From a checkpoint of a small mixture-of-experts model trained on Wikipedia: 9 layers, 4491 steps.
Below are experts of layer 6 (counted from 0) of a mixture-of-experts language model. Rows are named router (the router's row for the expert), gate (a neuron's input weights, with its number), up (a neuron's input weights, with its number) and show model dimensions 0-191. Each number is 128 + 24 x the weight over its row's rms, rounded and kept within 0 to 255. Numbers have three digits each.
Before each expert's rows: "mostly gets" lists some tokens that are sent to it at least half of the time. This comes from a sample of Wikipedia text that the model never trained on.

# expert 5
mostly gets: "ch", "ip", " re", "il", "ter", "ach"
router:114153116114125119116128129168137140145126130142118087083131114070114133164137121107153156155121110201148111142114147104131202145147136162118105133116143144099150100118092108178154104133115124153125111143143116141159118174115118105074141130143137117155116121141151109093117171141140148085125101187151173162127144158145134121145121167158129148128149110116148117110110118153133113117159182128110165146153127136087116128153155124109114131143122126100144140124166145163139183153127169151095095082163131130148117125152102160151131112121106145135121154132168138067124118113154155117
gate3:153115109136096128126098125155148089162170128110172108193125154121153098145122142123145118112134133134125121146119107129118122082142166089105118145119101157152109131135124078127132113110179153094094147114129132178116100090176146125165143108097137118125111103162144119170108119117112095084134118169126135113094100132146109147134139130129104121130118146137100106138116160079111091077075172139073132139163125098131149171127131091143134129139083160142152114142114140105119127160137126163127136122093071161148174119119077109154134125133103141090121149130136121145129129119106125104
up3:115163123135179138114085122175093114141156162128157108144148165123132147100134095186143095147113084147121140158138128155157144122100088182152132119123120152100107161101140169095156121123098165126147165070098117131105125129099150141114097120106150120119155183153099142169165085143123119103153167078144134151110128108152129120126129109141112162102099120155115124152144152113156140141097133108121101163122138134105119158170132095102125140131111140142129125077086128103159099100120158147145137110081116117143125111125125131106130137140135158077129129161134120148120152106147130167
gate4:143183154125127119158107147171138092130153160123133130137093109106134117126155134104127120134127114110098149131141128117124195126097178144189139093107133096122122091112116081106123152102145125071094160122123098090190162156111141159138140120142191155103103162107098097149134149176144138131115127073147123146135086152140140129117157080121142132171110139114109152120092133132132172097089088148152163135129139092118163096128143113131143139137114093130139127143118157137148122114141107138077118149138137135121147119153143116125131143144158136142161127133145115085105143121091139139
up4:126149120148134124106108127101137093111132113088170116112145127136125155167118124115143128134154123142142175138100118135091097175076101120111155142123171130100105159141157098162161139165142070127149110148096147123127128137129105121149135157154147126119144101139110137077145157166164119147156155117156140140085095152097117076149129151150120112147131136125136118142103139123156185125083107112157166106132110104142113135178099133152090116133180134165151096120122128162125151142126128118110128093127170110132136118185143114155132142116126137103083118108196114163140107117134120169
gate5:100135118160097084142080101147150145132104135154142176120174162122132130108092124100084120147137107127172112119109151150115125115101119129135157150137085105109102144134118130137155137155081098125149152131149105128080105141155152085111145117147124145088149122119108121144079167125102146135126127135074134135121161137142134133108096135128147163133144154144120157096156130116128141170110156148154118178136081115154169125110081157102135110109155131083129111151164130112107127135159152110100154124106140118105163099152121125156163149121153136135109076172110109119130119155149201139
up5:123141130136117129127140106110178119130126112123103126073128148161119178134123153136138137113073140150145121154128159151116157094107177141133098187141167096134131107180129127170075113121116148144114142125162100138115126092146117119129149075096144081128163103115162137098127108117141107121128122120134120128132126152127096102137111130108144150129197131117126141134078166132159119151127106108161140155131086126160113135124098087088138103140091099130105120148120152189204121103106114101126152128143122114128140136076102136119135126134076143097151134116148093119093109129129132115
gate6:147139142154167143134096129134166087085119136164115119098159123124183170160118127147130150122142132156116150105147153160171119141178113122127116127135099122151137117093144165151071153154130091130107126111130120107113121136130142169130155158127088130113180152129136120111119116104116142106151138119141145047140126150164113148104113123091108124167141085110113122131139138125119115169185171152108185141135141125154106106109154102142149122144111099160131129126168099134120119137122041130131133140142148142132139134118138153130145117134132152125130140178072103164113124122102162119
up6:092108110097094117087117118161121134171127164136173183180148160150085130169100126097136152146123082114142116114135105120107133113116131062129138098151106143108115121153139104136114124097101167111098151163126132084132154118076097132153107127140154143143109130106125165098134133144122154129168150136101079135119167120119147100079144105139143123101115137129102144105098142144124110119106098155100113114145152163158135106131122144110125134133146132176129106162141144109113149178131131124143156145095123155154134124098098124163156128129116137106152114117115107150141184136174184157
gate7:113155156188101144169173129145174150144101163147104135118112099128155105140082132104161100147135121093167125126173145061080112151100093114100113107125145123133157117103150164141135107112107160138101164142128151154139158124129120113136141129101098109137109118153127098140143149111103139077106145111148176167120063153162113113143098137138137137143150149123150138137137105126122155089108093144103138116109095131140119140138139140174113141122147133144090132120109131115090111129121130144145126101108098125101100162143102122135120083078127126122128129089184113103132128124188111108
up7:102129148168112136118114106093104145146100124129143161148138170104144171139151113120100136156100117157105102133141097141122127158148119087151141128117160115188106132093156128130153113090122120139149160141110111108153129138114104092146170162125176082117112121111120172154119143125102120124109114125158151164120109102125106128149095072138125149068092121103159143120178130132141131134110131122127118107138107121128102214131147110103094153151101139151144127129107155100079130187096139144133137152115119138117169138077134154104089146108107133115113108167117147118100136145141128093
gate8:145086107133123114112115128096164090141108146106108138186116092106123142097198092138105116098151184117098130144162148157139124071111094128137168109154119122112140142135114141116128115148159132098135114121123074083142147133084146131138113154115128150104095125056146131118154110168139132128135101135153163120134148111160113121123112131141140128085137110120144136142128147106127120165162124117126142131146103150167122076102171138083073138153093146143138123125153113183108124163124155134154107162079109138134104137147127159162109133145161115135107142159151110113100141125137125156
up8:131114104086137099142125154113185112130181149123153140094138104111120125104079142064075084150103173139152141125140157129151112118108121127141071146108114121093114144155139116174161091103112091127136136152157143121177122136108147132128086137116112161112144114148134092152148104138120118124156115145133174141147155159100157130103143111119116084125143135167175135155135095070134124127129122159135153147103128108116090114135106146130148120114139136110191096117086153099089180106110147128134127090132129125146112140148108133126115118133138126090163123117109131099132148139174115103
gate9:159112154104115131098131137109113165113100159121126130135171082131147105107109119127127171096105139122144121153084111148119125176116128183148138129133105103129107127103138142147122141071150126135114133130160134167140133140102138115074125080108116145154140087093143134147119109134053102122134146137138134140112142163156146160112132158108140126147127176120110099152115110179140155088107130131134112127101147151127124162138140142120135113098122115101141111125109107122137179133104159118130121105132119144117050122138133159085099165157118144146128174124093176066176137088140131149
up9:117157136153168100150176089134105133142178163138172088109098097116152139110136130164098159133086108126097118141146149120149099098125145135098112150129124113084127093110125159136134161125120115129117158112119101123151144124173181144139160163124124071114146129106085144136134130120103109121137089126168099139147165107130140111135155137108103085131133098116183125118145152103096095112134134147116097126102134140104141114140131099110123142066136124138136159163115137101137164076085181132134103164115146131112103098167132079123137114119097130093151139118141129127144150140145081102
gate10:126165170108149124119137132122097112120132120119127138127091158112091087110125114151093119169106088157131146151105142135119154092124118131133132140132078111142099090156120110137152161132087143105122133129149111166165165120116153163138131129092183083126188125173152129159142095134150111118128113169097144133155109097139138128181112137147108094092117085090164117150112147090143169158134111145125153090124171153082140121153093130144160111112103158156111089126109123097140119139096163140118141095138133160128126134146112135136140095142137169135110083130084114095116106135149129131
up10:102129160164103103094130138126125139126098120179131116123161113118143139118124128132090100095108113108142135098143156152129150143125158135158140130093114128152075175119132124107084143148139145161118055126135124122115139117151156089173124157079139113149124101142180161134129143150111133120138137134099147175103115155151128121162105126138124134140140170115133087147148148170111134183163155134086164130122124086141108083145096179120141153115099134112153118126134137108165144108089133142091109097125107117142128144127177134127098154146134115142135113124093117133200171111096132145
gate11:128101102105150143174142160114134136157147123100097128092164158109113125117132146123115123169108151149115097094136140107090114111077137111106140100109187120133132110125136167139123145130117164139104146113058138208089141094132123097126115140112140124145106106119079149125137137117127171141120120151147121131150174124126108155101144143109141143131093148153117095107112181121144110124122116137195092110130138118115131119127173078119119164153154107120139143103145140104147130127103113117143178155088139131183157167164141144141126162141144126135145174143131153163095099136129132132
up11:164114116152106148094098123113157168099128095161153115150152156100117192159139190151129084169126151146150125148078123126143147116111149119089128132153116145140127114099135138115149107175173182147113137136154105082116140111149112112130151130089120133143120133134129138120107092148104084113146150119137101172129174147130146118152132164135096136138163094069142095119120144136095088153140124129104122100155124154123148128161112164168124121133128173148158148131109136160139131150091105115161109089111105130136134115122157143134068115108092138116091099146119112156112108112118136125
gate12:106127163141068122088106151158143130154126131131147118145154129145136089083168117120101096129119123134109114153094131141138138128141160144159085093128168128113083101130117118141154162132142108115127148107094156072139153124140141089100099125098110098120105130079117142078108120088149116149108119141129144144136147118138137127159130126208115139132144135141162099078150119135169137151134199143110148115131143162140144128144117123093129179152130124110115161129119164147151133139158105126138128142161084132123088164110128115089142133102096093107144126107136137164124084126150091162
up12:134147119140120119104172128112163140123149105106149135124177143121123143146166105142092080101135138155109110144169125133181116119099129119165149118150092129153140122136091129124121121126088098134108129156133110144107117145145127141146121126107103132115141147147099150103177123149139106136139134113122109122117164152088151132121094134126103123141132069110120090121113129199120099063177151096155146147105133123136126143118150145110135142147154075155099111132112193172132159114084136148108183117157165145124120128128130155108102128092125141077144149139124204122123117109097122141
gate13:108077137150144103131098133164203146132119123112106104137141095145144137091109176141129086150179114116116184128125157135108125146145134106134147163143173074134115115154195117143129131156158140116112103170136118135135131173124115145112155159106104136139160122128149139098163075104117172103132148152115169124170146124098137115137146143140085093144119141162097141137091148183140122162124108140128119134113133152137100114144103119135141117118117148116127158127119131082106083117136139137119164122180126149102063143124116104150117125125121145129087128160131150115118133130137152092
up13:175160122142104150099101113151126186170115155127105145126114137124121135112101094120137095160130054122107124115086096138121106113171137103102109141107083109156168077138135144081085106109131144122108117083089106117117117120158139132132103104116184137132127125137114188120134119090169114142158123121169086179133122112103156122142161116135122124112156124129142141158140120121085113127139136159115129093139108166101141109170130104107155117133127114147129120100125112129156140114145077117141108109113149120115116152124128109105112153149141151101138159094121151116149149174155083171

# expert 23
mostly gets: " (", " \"", " /", "\"", "^{", "all"
router:153139102144096136157100162171164088118126114150128158094129127095148126133144093101085136157140127132142119098148105119090134105145142109115133129143144126065121112120115161130124095143125133160105111118094122149158137090126139111120121148162143100073122141121133104134126076136101125146117081115122080126109152141136154118106104142189130101083147137127135105081121123095138118107127125047140144117133159127125196084152125096128116126103162134193126118147106132122145120126127099104172103132145141151120126160114109167162109141146136126100142149138146158165147099112146157155
gate1:198099115145091119135126119167124157091126134115098152117131138168148104156131097114122114125097123161167064140130127096134143113124131147103143119140123125105182128145116164141097105169110092138090087112141134143152155140105123115135125091147107150136131119104110131192137175104127105147126051149122150104140116109116100111117115135125147082153120076099109131097121139196150119118109112119082101137105111115123110079145181128103110090150118128134142124126164131136134110142117135149138136134111127160123134153143099149076156111109115094096100141132134129153161116119147153119
up1:071106120146114129136101146105122098137115081147119149125113115098116162139108134122134145160126133136126116166080118131122131148143118162140123150113151133146116074151176081128115134168134158078081215120077102144176113111220139120116103125161091175119114133156135094095156147104135131148107143117140147111102139084149125128157117170166103147106160155158135113123119104129125136123129118104095137126128159115143145153110128108129157158098139103091117107110126094124128104147134105100147129137105137109137113112127123133156134102123084141130090146120133133088117114136157118145
gate2:124134150136143132178168127099173099138137094106105128091119166093128125130106095170150105161107132151115133089106094115123124125139080115153093114138183131122142130131125148117139154135145178123133120077110147173107151100162111129147109123122170144161100147149122095156126124130121147150157130187137086112123138122126135140083149146123122121163118115102137148120130151095081178101103146095130149110108129090132146079112103110141126185119174157142137139127105108113115143156078112153110132122117126149087126132194122130163149150134137102133128153147135141141144139091112152083
up2:158134127091114137143089103132150070095115145111144108127137087120111108113095134076097115187108118135082118141146156135175126139145135145092138187104148087156126138138122152109123099136137140123080133134100124130137142129124148134102137149121113108147163163122126133091150126103148133144143139148067118151106112121112128127136108131111094153094111148114142134109113124118128163119138146175081112126086161133120152164145165141137132081157152107156164122119159130143142141086133088144106117157136115159122107097092124102140115135104060133130120078100169158082140139126109101165
gate3:117136105105127154086105128134151123145181173103135091151151180099143160171150135129141117177104146113131133121122118119085113110137146131116108113126111121121130138068099153104134127092097128144139151142177156120086141130108151162129120129099147149080128160138111138119167146148115113128136119127113084176135146103125180141119147078137148096158129109134121157127083141157093147096143167127119146112178128134127131160110097083116115119145106132112127091124095116135139126154168157150109130113095148142193110137130125152126109190093125113165095144098150142146156130154113123132
up3:101149133164124109154083156138112128161133137175149107166149143201104113129149086126129121110153109108099117104111117117110111158152111123141151129139110134104129140154113136174125119093108134139114164163120094145098103143127093127126163100143118098129111156109077145126106128152122130170098075128106172108090142105167149092129113135145130140158136165132170125133187124125089112121128134105138169162144136092162154115094141114155156170137154125122103103123132103141116093122147142097127122108181140133129094106101122114140092157104076131100113122146117129137141136075086104140
gate4:140112103152133164132151102111104079134165143132162085096088077160109138142128118120110110138158170094139130166126135119172124142126093155120110131161164124123141118135130098107139159145133079087149120125094149108147129118134115152108116118106145121136142102153134125085120157095110137079148158140139111100104075131127082134112101114146156149076108094128141111147167162133117113130139076116115146177129112111126113138134125135096130123157136135097119134135138105102118113158133120122108162047122082121175120116115139092098123109163162107133150119113119178163150140113168143138
up4:152141161106131094148119116138150141138121172173093126116154094089145112109143134119184128129111176139151133121123108145118131120099146148157143152149130124110122145151187111122136154129182172120104116114159141150119111117156120133145072128158117106145106110089137123090174154120126103113145065147150128172130103145130128136143133114166138131113114113125164119140143078129148103101135140151131095113193159135121118115149161165131108100161109060089129129123090084127116152125133140148173120152107114121148165114159117122147095169126105119141116110109153109110097145144097120091
gate5:089120142120174159126114157143097109119155123108116135138087128169145143148148124137116122119112140126144084110140115156130149114113144075075134157158123116138134094155111116110146122129137096128161145111146152183122061071181153116100158128113140112143151087140128134099132117137119114136152131161131129148110115116123132169129118170129133107132129136157154108127175096119194120137123088108163111095094115103130119092126156117122135110191136146070136095123155147151128126102143083134135078079134113190149143112126134116125105119120096105116114121129119144145099119133082115125
up5:143103175151146153130139100075162081126152093160117194118146160162098125181132127127122136147118116104125130110081125101120130129127096178123100097136097114099100128113106126146141148136155073139132089105149159126130119134162152129124125124142145134186116118177079154145112112106152149086132123176141125139146152141148110134152131169138129138103119146137148155164125131110160158160117137129109149156150164150157108153104137141144113144096138136133103163095105158130165142121178145125095132141078139089132139143101130133157136122120086070129089150125120113149110106118141115117
gate6:119108178142096135112076090172111157170128115119152136127129107126126133108082122114069133069112102082114132136143180142147170118135154120107084141109170117117125117116118128147141153150123129106106121129130182143108105139100142101118136117132075116133136147103131108157139116122118087101152111128150156144091141152088175128110090130147115110167113125146096143131118142100125141134103118102100090159124110083161118096173149172116091159120145151130149121116106137148123170090123113160133118156138087152082108111109129087145133126139145155159109132103117139128149106167139091127
up6:126118074172110160121097140114168104131100117130109143126117157165134141137198138140112132123104099118124135150118095104119131164110139084111149149192077103130129133117132093122146094091154102122144147167163150126128101168151101127166084137124124184152111165175125142101147132137125139159099108122123150146141126116169153151104181166125115178124135129140133124119164132137160089128150127148117113142121142102134129140112120099131164117119151081164098161115131130134133140103096139135084128137082131127165078103099109164113094121113087140167135119112120124141130147134139150147
gate7:197135136149111126154148103102113134144095127133110091112168086109132125138133152159144128181156107134147157126151123175114161149126128148105145147123137136114107148148129108134142130178094117157109110103101163104090094123156101137072177077124126147114125193168118120107134110144121135115144132153134163082159145132132124099135126106150078106129121128110070130123150144153133128109081127130140142179175108155101153141165128128157144124135131125137141127137153133190105083130101114117140144098157140134142150125143130131124165112150097072113105101122159126100136132120110150114
up7:134137129123126136152101112155115134145149098111177108158146186104120140128093117169086080141163112153126126136151134159133144100094113143128163091123126144129134139101125110146164120127061126139093131164116100142101106164109155147123126118099134093107172157108151152129099121171130103153121149159133114144138150181130131127123081176133095088142162161132131142108136132122138105111181107129170154143121135139101118130103143113071167122134125123124126140151122116127162112156164117090108154110128125137181115113154139136128106133088119127105143126129181117118112180086125148073
gate8:139148146119073120110109174100127147144147160086107096127128146127116140142129102119144105118068108139146097125106087127144164130166135102109161104105170120126142118096156138111120156143132111126145133121121121114132116121102095127169135123158138142103112159137093113107122111144137115144137143144126181101109155157150107158131110138071196125154117109160125103135137134124106093161136114129145138148094128134135164124102095158194154094127141110151117158098108111162114133113114124143145195085124118112181138074143162156142130186151107103126141162107165146115104134117148124113
up8:114136138156141118049056125148110151091148127116161121096100139115114101116083128138117162101107135121157094110139126148159136097111088133104138133134137121164148140091122151116144095150119121175127115142103066159107133115115114140136183137132135074111116134139128126145120133116144117148087127110097146143116135112111147121122120106148157177112124122121088155125136160109089106136120131122109114175136123137135107162105160123129172127147175123098118160151100154150089114093111124115122126073143101155162133073085143143119099156100154108167093104150127136106150128108151145135
gate9:136123108160079129137084136148145108093136114104117106200123092119158148127102147102155108123122095137167119112139131117098089118163147129082115128148121162145121124127170118139149112125099111091110167148090149183150133140137101101122125128136142122125139124119070126156152141132191138131148117148098179141155118103167145159143124127137118110141112112140129109198140095130143119124089132105128133117116123110111112160097133095089155130087137153120119132096103129116089118165112100097119142147104115109130151151126108119115115087152183128108133150146169126073112129096098151162
up9:126120113133101134133165144161102152179127130124092142160144113115150135189131136119156123103115130126106118131137121137105098172128136134126134091125141094168119089125110095164103101108127112142200162123149100153147127080131155189128154089133161139144152153138157111130153129134115102129140120160121114127129106129091137130099111136148135150115077143153134143062148129136096142159105143117119151129097192139131134081153090163157111145114145130137126121119120145162132165104161108125141069163127125115140143102121124165153172147158125137110129194142152155149096150131125116122
gate10:135156125129162084145133117161134153126123065139193145125115127188111107140162096119118135123111112120132098144102143164157150149102144119141132092138141132135117133163147119100141140125162141091116126175121146105127166166108146137139153122156137117094133165137140132149060130141098152124145140165077101109147121191156097127129096117137111108141125150156136125147138142150155101163072143126180097183126120173123145108139111168155116135126102126127151104144096149151141136093124139146101138155133112088136134115098112135147125115135129183106154074127150112099120162148133126123
up10:144137159139134112140154139059098151100102150134121139126143108108144098094122152114107136152112157118127118136153124124145100104153134107158108120111096129137152128143141100114134121173118125147131135137172097126107162147100124123134109071126150154089099114151123099131112160110144128116073129103132118133105099145116100164142128145159101113101112128083136125165155129126110107172085130136150148074131129096096149147160104089151119077103133122090114097153094102146117114152121094148163138098174123101123117152194152094114116123125151100187111113144146107128136091132121184097
gate11:121133095137110137139178119084143101099144088147157074102102129102150119116145110123151133125124094102076125123124126109123147171126102125148115117107114148105147096165146119127146135134120146074106152119084118136114138148136160138107129072092153112151112101140145088109112142122154140081147111124159118138108155185127114125120116131139125124104145121078074118109189124135115138119094120136130105163117107123142093135151162127133109104112081114160147122133094085113146139150076115130114150092128156068115139128153158097143123148176173117147110107125106113164088140104121099141
up11:147137137105070172159108122116137164110092123132154120118107120150120185121143099146161135150167114114151150153166136149156119131155148120097127163141092125158145108165123053121087118113086131134141100106132140150131115102130127145141114103088134162104097103167110164101148187148137109118083136112122100137162135148153100107121124113126138134113131097081114169123164117145112108141126120133120128095111121101150157129149116131097122112153124118162105110146168112087109156149108146066106177156134133119067140159124139101139134110143156118113142137088134150147109119092133109152

# expert 22
mostly gets: "h", "u", " Al", " El", " Gu", " Se"
router:141131071145146150180120134132138109109087123126121117136171140124132083119169108175126108123122129118125115145080064149099135156096085132157138132146068141132102179100151116137126128100122128100122100193178151139121112136100123119111123142110116157117110111101133136128127133162135154112122086120100159163161137138126082134110122127109154091101127166131141132138106117193106109112112128108117161111167137148159107117125112119105129135142162134107123132086115152137120118123062116134104113107131088106160116116095170131112114134146127138092150161161138066138101143147149125119
gate3:136110097089128141114126139095151117108080112143126092121131110136095142141112159164131135116144084128132087160148108138120108142146148118150137135138145114096112139125091126165160119117159154159126133110095166093119111130130137091130099157091131153141098110121123125120137081096103101112133165133138166121124142085090083095092117133120150125084151129120100156145121133110118103049143166150140189111152112134103145114137108133176105092143130114179167149110163128133143148112123163167176101151144134136156142092122144112135125127118166087155099135138126126160099098129094086116
up3:082145141122122156120202087177119129093180164134130096134159128130123139139139129106120124129134140171180121078151095157143158141116135126117124135133125147118155156111106125125136146079138128091113089143150131111149182103105161163158158131153126120111187171117129079130138126148106142130087112152122127121116150174121127121108125083106102162131117099128170105131139100144148099126121131118116130182111084101132127096149112118156103112104151112134128144157085131148106133143119162097100161120130132153078158125105149143112126118168123092119135125166165132131141125082131121148
gate4:129143097179124117117123111140125113110150142111162154151149128144107140093150101093131169154072132104148118118142112137190162129095132157167122144121175097134158125134133132097161141115147130118122086108145141156119116141149134107132139143146082088140165151139121108098112131174165146117093163096074190101094143158108129130132126161119128124102162154087129111191120132141133109124133157135166160129099099132126127130148105127108155100119154092127150153129108092144153141131122123143096174100133144118111091127117130139133153143148105130082128129121136056159132135112080150121
up4:182120103115141111120131144133138176117109148127103118147166144101105154106134125096135139099107106139131159085139122104105121146105140124078134113099130093149096117095133137118113128174113127124116105156141132200128091109136111128137074112145104175102097137149123151171112129131119105174122147099118078122080126137146086144166129115122148092156166140166107105120132099091134150107112087136108096107147143107173104066136144150109099119145139124119184102124111124168128150164145075113133156145113130106102132124114125124148091148094138138095121121159152094119127105138139112124
gate5:111142191082157127147122153117133119109096113105161114123092133076137139169135117105190142146135144159131137118155153130130160137150070118120163174161109106133129138138117127144111153115127105116172143137117139115085141110098119102130149112184121158134123071113165114107130082135136153096133154091162137103143150133129152189099136116127088162160127137126099171095149144166103140145162094135153115109096133114125149122095153131107154147119116140125141107115133130083100123093146109124195136115156122121165122142102108115147167088151144134131115120145134127144104112146149126152
up5:124118081153134145146138107116118153186135156111101093153112094125120088139139166140103107094123116137154166146139139146119099138147160172102087150138113145142130207120159145098120095098112104102142141151146175106076112107158105113137079126126134130105080150141166120106103122117089083089141169090118124163112134158120145114112162114144150140145094167118148124122104141079120140126150128124107081139149122151142119152125132146076099114132132133126122134144080152129191129124152094154123116094095117128095171134132124125096125108111138135108116117156145119156115134134138106126
gate6:118147118154115126149157124105054098122149095152135159133149126136149157115111180115107147121121155071134127147092124123110150133128097115119125096097133075148154138120180127108108160145184130133107165149114114147108137157138117158117127105141110106121127090109116092092090104110204124125118132133137134114121096170144140097137084178092154114094143148103133132147141122146153139101130133126129091095116141115132087091141136124165129181111165122129119142127138111180125107094160085139146133145128154079152122148134129123122130131151127134124090124102083116156105088153133113152
up6:130125118132161126100087134163141186165100108094157139089158109119136122154156148127125123093091148105126136111137160154150103152098153099081159163145157142135161138164133124132110128119087109103137103125120136125128160105164173127112137107121167120131100091142137165180150130137095150122127120151149099100126113110144142088133116107124130143097091109125108120127143132107091094138166094135133144131105142114144097163146118152099105132148109122160070176124101097113135099112134129142096141184064093164117138107149109088125137107168106129133143170156098091125128146121119135131
gate7:124131181184115117164094111147131146168135168132094119117084141098178148161117125153072124109147118150149139141116132117162131117116121133155116147139141079141155143181094158157147092121154119177119121109120115154123122107135119128106143102128122138143145140117065128121088172134156129134111123086135103138135161132163132149170130113101135083121104101137160146109113086145110156154139173081104187178103112150119160160114135100105150114139114125137142072146126169129135124138143103145103159130121092123118133127123127126130139149188125136126131106118159119140096152115156147130
up7:136121102151136170176132117109142078127095155150142132160056120116127116121116115145097136132126159103115149142107144123119119103110135158113135132157141087113150168125133109130087107149148125135107089096126136150132116134061161109128112128084149124147149159145137131124131146094141125143074141097157137098129134157124141172156123146090107108159149112101112122137121144098162089134109172103146106103119119103089142108116091152190139160093141137142174106102088168130177101153086148141100132140174106148088162128128083133129132120110139148102133143138126144166142102133133142133
gate8:144114156130138114141117093130131107107159159129135071145134163087159154085169141092144108123101093097129161131160151151110080135097130124132160134109117142161109140120065110137091154117135141100147150135149132099157125068147126125163145080129098147138123148102140092099158147102140089159139134147116151109152125180146151151154122153102160136114139111117107121158148146128091133138117144131165121094164167136128103136104102143089135147088159126134155159133138139164130098112142142091121107118118146126118092128141115151096122168113114111124138132126132121056083071122149113126
up8:125063144173115121115131100100087113101164140103065146173173129159131129124145152120113152104146102147102101122074155138132133133144117109106129114139127117181136134104108118138101123130101101120097085121154151116117133097127143134135119140133138144160144113134131126159089142103112100093126097199121124132152107133101104122138131155117128081125109098179133115085170097144168094090176123112150124140125132173115095082149154088143087085136078179119131146114113142133101129135144124139094103142147139149113104118101113114146148117135151163137130101101120104128114127111118144134
gate9:119077152084148185053128086102107132149129132128123158129086145117148149130126123117116113078140106100081097117130156109107114159114131102159118128147120140139104112106133105119124113102155117108106168137119174117108176120134100157143151103137119145134145130156107104091135129109155124138121135141125158087137116085171123087122103177157106145150129156128086132129122155165139135112130117113115148124154189088125161172171175127139114127128160128197143096127099115143119117130147145123164137096104165134141146165144092144148124150145139115146105143153105148139145145148120139147
up9:137148099150147142112103086141183163107121114140104152132114097111107137190137130132107131130147140140082144120109077134101100126120171116112130138114123123112117190096149148079092121181121094154143132164080171118140165097121132136130167143141121150124133133113131169140126125107116119137166131128167118119125116143135103172132172141120106132114159203153156157166137149123156101150147142119120138111115133136128119144127121105124170140132142132114101179117118139118132143178130074081109127158146117126145109158147166151155119101124137134133116107082115112113081157167136155138
gate10:096160100126118123173170102148137127155118090139122130108116133118097125125157119174106152125155104163127104100098073103098135172107149118123106089088169094110140134114170104122172107190130123100110125119150120132099123086120131147086137106075185091130122117146129114112143120154140145155146082094139138159136137124122168145160128136111152111135125146117094149120111139154122157126104148160109145087129112147118094084117109111159083196136124137141089152116114144141121130106147091134115117103175073108152116157123121103134131097150151124116129100118113140133121104106132142115
up10:128141077142140136101093100095115107113108150116116180133096116184155111140125133096133088122135134110091110132145097161125100139113117099189155122154157173112140110122130172194118125113117119122132119088164105178167145100152127107119128120109149129098106142107170158109151112151136107166147123113165146138154159139136099159098143093111145144098135179118126121088094100156100112098098118151123108097080159129113154108113148123160131124093085148120150167125125129143163136146103139119106108146091128104146100097123146144125118132137135174103092162114142115148125128138118134115
gate11:122121159096087106145136121113168158110156145104145136156139175094088127158152132142151124143138138144081111150128173125132110121108085098146132096142144148106132133105137109128133098115154111157128130099102136130103163090153107158117192165164121113081175178111115140135128078120101191137145143103103107129094135147130120159116135051125120111142131108102120179125123149101175145129104151152148113103113135105116083153146134138144111131122122083133100132128120116120168129109109141132099136135130155098155114144154131162104158121121085108141091125136118114116136097111170163118
up11:124128108151095117111137121163114121136149125108133123142130109145146158116113143119070131104117127136111146141134110094120129161139090170153113185129103113094117168184116112097137160177140139144120103134104115167097139134103104109075122091185122173100170107150075149141108130137134117130139151113102153191126135113157105105078124136145095121184129145138102093154154101157111127151103131177111137126127142141124116131110140169094102130148132090121145131149162093114112108147111111156147149130121119151121133095112131143162154103144099122176124106110128162129176158145111146102
gate12:143124136104151086091139100132145117115138161134157169140142144168123088089180099125148115151101129102123108143161135144129118112144101156165176116147114129111158109115130135103132104097159146147154128110160127163127149152115121144132149136145152124129130088140142156091147116101080142114123110171128128085150136101111111141126155099166178141132145147105116138113115141150098134115111131129100142181105114123134134119137100180118099143126224142125110136125106126104123169129131102128111132112189115150094167130144088153160112137094155143138121144109127173188109109145152129162
up12:141104102141126131142153124122154157191086103130120098123155151136087127105142134117085143092108133139109108140085131131127122074114151173146126094137098133113139152110134120107134088113079162110157132105109139100137180153138131091148126130098125129140100135120087130102081111112080116136131126125122148112140115153112103109141117149115121136090128144139079130130135165110114135086109159147130147142146133090119110111111060145112101100124098142092118134095084148129118186104112103149143131156159163088112130139165135131099109164149145085175123104176166117142127094144121119148
gate13:049111111131114137132106138108120177111148125128125171115143115124104091110109132152096139099165147119148128143178151176109132106157142138106149123105166156105116136142131145113110111085095121148105130143114146138136135147145121126151136151127152095139135116108160167160099110136089204151125115122140121080140128098167135134138086126125129123147098113121117121128167131103137077157131097087132111089116125150161157104143111123136128123142151128095097151151211126102072120147121122148120154132128104096137089131109101137145149170139137121112152164155154102149120118117105095087
up13:141106092125107109168156114127127154125115088110109142079109133090097128183166178118102122163134087181129142133095115132188154168163159136119129139117146170123135094096109145141114085113138119095152123116113131162122133125147119130120133176166112083092161133150099117159134117110177106148135144139131118098126176119152091109132136150154125123109162107133103122105138146154160120146135125125143142169137148119109089097117161151136157109084155159136155137171143141142092132177127140107140112132103144106153135163135116131159111129157109108131110110144130123124062141158157124155